config.toml
n_layer = 11
d_model = 768
n_experts = 48
experts_per_token = 4
d_expert = 192
d_shared_expert = 0
activation = "swiglu"
moe_layers = [1, 3, 5, 7, 9]
router_score = "sigmoid"
normalize_top_k = true
routed_scale = 2.5
balance_loss = 0.00299
balance_bias = false
init_std_router = 0.0089
lr_router = 0.000149
n_head = 12
n_kv_head = 4
head_dim = 64
vocab_size = 32000
norm = "rmsnorm"
norm_place = "pre"
norm_eps = 1e-06
positions = "rope"
rope_base = 49200.0
rope_fraction = 1.0
qk_norm = false
attn_scale = 0.125
tie_embeddings = false
parallel_block = false
init = "normal"
init_std_qkv = 0.0189
init_std_o = 0.0189
init_std_up = 0.0189
init_std_down = 0.0
optimizer = "soap_variant"
lr = 0.00138
lr_mult_o = 0.683
beta1 = 0.95
beta2 = 0.99
lr_head = 0.00367
grad_clip = 2.0
warmup_steps = 200
schedule = "wsd"
decay_fraction = 0.937
decay_shape = "linear"
final_lr_fraction = 0.0
batch_tokens = [32768, 65536, 98304]
seq_len = 1024
doc_mask = true
train_tokens = 317000000
steps = 5295
dataset = "wikipedia_en"
Below are experts of layer 5 (counted from 0) of a mixture-of-experts language model. Rows are named gate (a neuron's input weights, with its number), up (a neuron's input weights, with its number), down (a neuron's output weights, with its number) and show model dimensions 720-767. Each number is 500 + 25 x the weight over its row's rms, rounded and kept within 0 to 999. Numbers have three digits each.
Before each expert's rows: "gets" lists some tokens that make up at least twice as much of what it gets as of all text. This comes from a sample of Wikipedia text that the model never trained on. Tokens count by the router's weight.

# expert 8
gets: " |", " the", ":", "|", " 0", " at"
gate0:491486471444506554502516483505464467469492473519494504488501506469499530485457464472545510514532508506483521498487489502480486462498520510496468
up0:474507499472513515521513509525525512495454533507511474448491485503476514497474468478498516510520509506474508466452549499503461517508482514499496
down0:476518538489516488510524487486529422488555460441458476494506525465500514524565503471516495501524501452492505511541502544494459522493496527499440

# expert 6
gets: " ", " was", " is", " a", " were", " be"
gate0:544492510515472479457508510483458521514473526487546511510426515450541491486484516507510504481519482535493527464510555483474493465502523500464471
up0:521480466486497495467502506495467517481452512468527507512461525456503495521443500525528503482501509574475503466484497500483530427527461500514457
down0:471483510514473495502495522503521548499504515517508505510467484489513519473532513524527447474482474549516508480456484478530424539503537520514518

# expert 21
gets: " of", " in", " to", " for", " at", " with"
gate10:497482495504513507510499478467471535498484497492494489511528510502480525491524465456487500495499516505488479500454492483501488489506504473507516
up10:513513479489517476527451507521501510502492486474487482483460477515490464498499525476461484495483503514545489493536509513528455536491465483517518
down10:508507525495489515511498508524522477499526496540460510514485496523469507487497451525474485521536506503518497504513527500501484485517484510494514

# expert 32
gets: ",", " (", ";", "),", "\"", " and"
gate0:513539525488534533544482512522491483517486529461533488452523518527519491477495466491498448465522493510505519490492457518505458507501513509513490
up0:514507533466481509500479498499501522526534500494490473448512519494536559498558518520531492530493521450507521508439488510510491514509508467478492
down0:499520509490520520493491470491504481542522496499517487492485504458479488497459537503512502508494500576541518506500485537524524514500522473505502

# expert 29
gets: " a", " was", " his", " to", " with", " had"
gate10:483522469456475519487504497493531512473513519501509470507521482499515459484486479501532497473482436504461454493465503475486483513516497443556436
up10:469528484496537491444530506492486498489482537529518524521502515485487499485465488485513561490456486536471495506461525509555503508523493462467503
down10:425498494467477484512508492483443475496463461506502506500443521513440545546517481472478484477503515490491492517484475512530480476509489531481503

# expert 10
gets: ":", " in", "d", "ed", "The", " \""
gate0:539519488492478535458508475487505503482488455538489481497513508507524501514477555490504511503507493487499497499425511491469473534497525525472519
up0:471509501488517461523501509494484483557483543479545518510492508503480503496525478473466500454562487518499514510539481526501522475521520486506494
down0:475479468517475516516467526482547489481521475466537475519482480497507499495493517508531513541484519494499504490502532482535478493516480515514503

# expert 36
gets: " that", " the", " a", " which", " \"", "\""
gate0:473468472474493504499489502457510531539547519504476521495503474485472483521484519505511467525472512486499529484502541507436498507511466537488506
up0:504556516523529484456478492493482499469516475519477473515510532491475538442497528486473508482488426512507447509479491542545456495493522448543471
down0:505500528490467523509525465486515500484496517526491485455532480460522485486487465508512488498468550526545515476474516464471535549512521476495512

# expert 0
gets: " and", " by", " to", " from", " or", "-"
gate0:490500451532498555480491493529511512525536490513510463534517538523525524545462471481482472482494485499508503536481494503535495482462509502496468
up0:495510475516483547495496503520524497537500521524563483490502498538516505546467469471463482504492497519514465532492519490554533491464494524508464
down0:520489539465519489523481526527464487510499552553493491437479540478516494467546509505495524531454495485483446509493537508509496501470490492502515

# expert 4
gets: "\n", " |", " ==", " ===", " Born", " medal"
gate0:473492471525501533498531506554504453469533468506491481517485492523496481537541499490515436488474493481475459522431508502497491496513503468517467
up0:515512513520506465520503504563545483472522469523510501498488539493532508472472525507481475497490501492526503502494504509457534490497510512520465
down0:517469518469479490509521462558519496499517458514574498518493499479523464499517551496502507511490520480523505487508485459459536568468498503483510

# expert 37
gets: " |", "|", "\n", ";", "===", " had"
gate0:553529508484523505479481515467523509500531506495435481520493505542522522520528531497530489476523512482514509500467469463504475533544527523466529
up0:480485519528535482530516504511480480490437511482564550515477534504472521487480496511493528515514497529484505500503525529461505484468489472526498
down0:491496525492469535482525509504564531522450503552511484487494486510513496482491462506485532506489497527466511479506504498474512503470486459493505

# expert 44
gets: "s", "es", " they", " years", "ers", " people"
gate10:514500498514461477530516503526486517478517519509483496481456525493521526501503477541468449562505471520475488474466467513479514487514447502482489
up10:452481508502485524528498492493540511502479469422508525460496458457492454504427523458495522483502527531491508467481514483522511534511491488460465
down10:553490501493468509433514467515482481519486492467496478491503485464478507509464489491481489506506512457445486511462497513519475504482489488512494

# expert 24
gets: ",", " and", " as", " of", ";", "),"
gate10:525514463500509477522459510508520470490486490456494486474483490515465470514422477508467522486491483517483499516512517493533472531495472533531505
up10:505470464466537510478496486446516507506523476502531550486505493503490515507553566507534478505477478468521487497499514506516513497456519488478536
down10:490489483511485525464489529488476476449482498514451472496553490516517543475475525499447480526510473481501495515473441497520489483505452512546491

# expert 30
gets: "s", "es", "m", "'", "th", "us"
gate0:485509492504484500485480476479454513523535511537497538520476511510522505472484514506507464465504517494530501486502474502498535523485512496488524
up0:532484529502532499533480525472521521501514473481522494507542507482485491518452553514505499491529493505495528492497500480480451527546498492498489
down0:473519496499532517517528517595499550513439510473491461463487481513494523538520528471511517516480524539570495529485486520482500482457522485476472

# expert 38
gets: "-", "|", " |", ":", "=", " -"
gate0:505510496503493559458495502534522490496496543501491485494465471478540520504524492475508474446487487498510499503503471493485487479496452503505508
up0:501525514480472504514499508538509468502531518526492525484467494510542547514464504509499486488467491429517522480499464468485471484499499514505524
down0:464493496574490512482455440507462487494508475510478513509461479533507517493487493531490521504446509500518481524554470484476517488543498515493469

# expert 5
gets: ")", " 0", " ", " =", " 1", "i"
gate0:495486505481486524513512517502494483463550483494527476510507497515507543543483532513527505519495466495517469503495485497468509513511488499490535
up0:483527485528483507485504492516508497458542496497529479509528500505507491495458531475492492497479530482507481507516513429487479497530468533518505
down0:456515511518482489511478520457495532525498464516529500503563503519501504496523543505468512473507479515507593509498512524461483456485531515538535

# expert 23
gets: " the", " The", " of", "The", " and", " their"
gate0:529493453517523532457514492495541505516517489513500449495491491504517458501502509494501520445489473490526541490534523534459509520492501502494491
up0:516527490505509474577501473522486510509512478470496487504505523497494490492480534509497523499499493498505496466496471489522469493463508517453522
down0:466529480495481538458477486527505520470445505501513519494470446519462499474479496463518527447552514510488502521532504529474554485508484517486508

# expert 11
gets: "\n", " |", "|", ":", " (", ";"
gate0:519464523509468506531485517531517468463507482480548537530498479495520475494488504488476511533498538530548478489503512429513542514511527513509502
up0:520487499442490501534486452498482545498523519480499449482483475530507491467474493485478475500476510473504503492539529535506502484502492500507477
down0:516484483489508459466525536466503545492505479553476512517479515496505515493484478523495481505430505509470469542503495518561500508494479513470499

# expert 26
gets: ".", "\n", ").", "==", "\".", ".\""
gate0:484486533551514486490533525463457472520531542509488461509523531505463504491492493494462480496507523515502525516514480515481525495478476510482493
up0:492437493487507479519471499485551534507509493525505472514500525524494490558456460504520506536538464452510490522493489502480524481486528495514503
down0:494489520486483498504496502517482577483509509477542496492510509497491523511486480549481433504504472436527493493528489513490504471466493494540472

# expert 18
gets: "ed", ",", "ing", " with", " The", " were"
gate0:531490515482498496495497501520478508526478481518512459482506460479467486529489529485464521443504505412490504526488521509486476502478513488494444
up0:527485536508491514451453506516473500472510530477530493504501466505498520532520508529447501497495505464489500454469518503515519491539496570503487
down0:513502514478468498486493471514505477480463508524483462459520509510530511530508473514481501481475506520482469485495490501494512557518511471493503

# expert 33
gets: " of", "ing", "y", "ed", "d", "a"
gate0:459502516514503510447523475488554514501530506479493524511563505514492517510486502514500513486517505505470516508536476461465512515514529482523502
up0:510475523420490498487495512504487482468489525541499470510422525490506517489484504477496500509522502547538497512512540490498488464458489524527464
down0:554503492528497494494508492545506521500492544456497473491497538558513465490511522486522529490501482489496529568492497523525484521478501544458512

# expert 13
gets: " |", "\n", "==", ".", "===", "---|---|---|---|"
gate0:514551538502524472484483522506496502499490469466528516511491495507489517455529521500514494482447504551498490499537491496520542483525495468469520
up0:494514514514492485501559525474544481496483508513509487513497496467499517461476513541508482461470503482480478519546505479530503462475506468488505
down0:543514496537428489496474487533498482519440483486494528523503508503479478492489512513473517543495493484515522548452486521518512511488514475569492

# expert 45
gets: "s", " to", " his", "'", " a", " their"
gate0:483511507519434534495549479457517498494495448485510446512500507513504505497483489505461512519479532481488473495478500515489507449500488482524507
up0:492509541489499512486545499462493466495512500512481511474540475527493482517491465467512575535482516488487498499515510502485502482452514513509543
down0:476500490526512497503501474554503558494448521565514528485492531528486504521477527520503519456489521512508530513495500451495514493513483560481497

# expert 1
gets: " |", "|", "==", " ==", ";", " is"
gate0:448520504528464484504506504499511478471497443502473521455499530541486516503499477519513499531510525494508512487519476484472485472483466490510513
up0:488489493462483484495514483501501475475466526480467485456482485492468477483535475507511495519506519536547533492521509457532521497480545476499509
down0:494492537494510486502525521472491492514519465559486483483516490489509489550513499487440512523520490499467441498493483509498477488528535520489496

# expert 14
gets: " 2", " 0", " 1", " ", ":", " —"
gate0:512481478490452506517527499520501478526496463518521514485495500491469494489511504500470496520546512462507463476501526511526476463498507518474501
up0:507478460488457492522497496451531511538462458500516539477488501500495478459547521485472471553555470476542496462516535508499504452486490489487512
down0:462527499520538502512525525517473516508517494492468503493512507510500504484497481508488490488486509480495433464492506538491476509504475507443551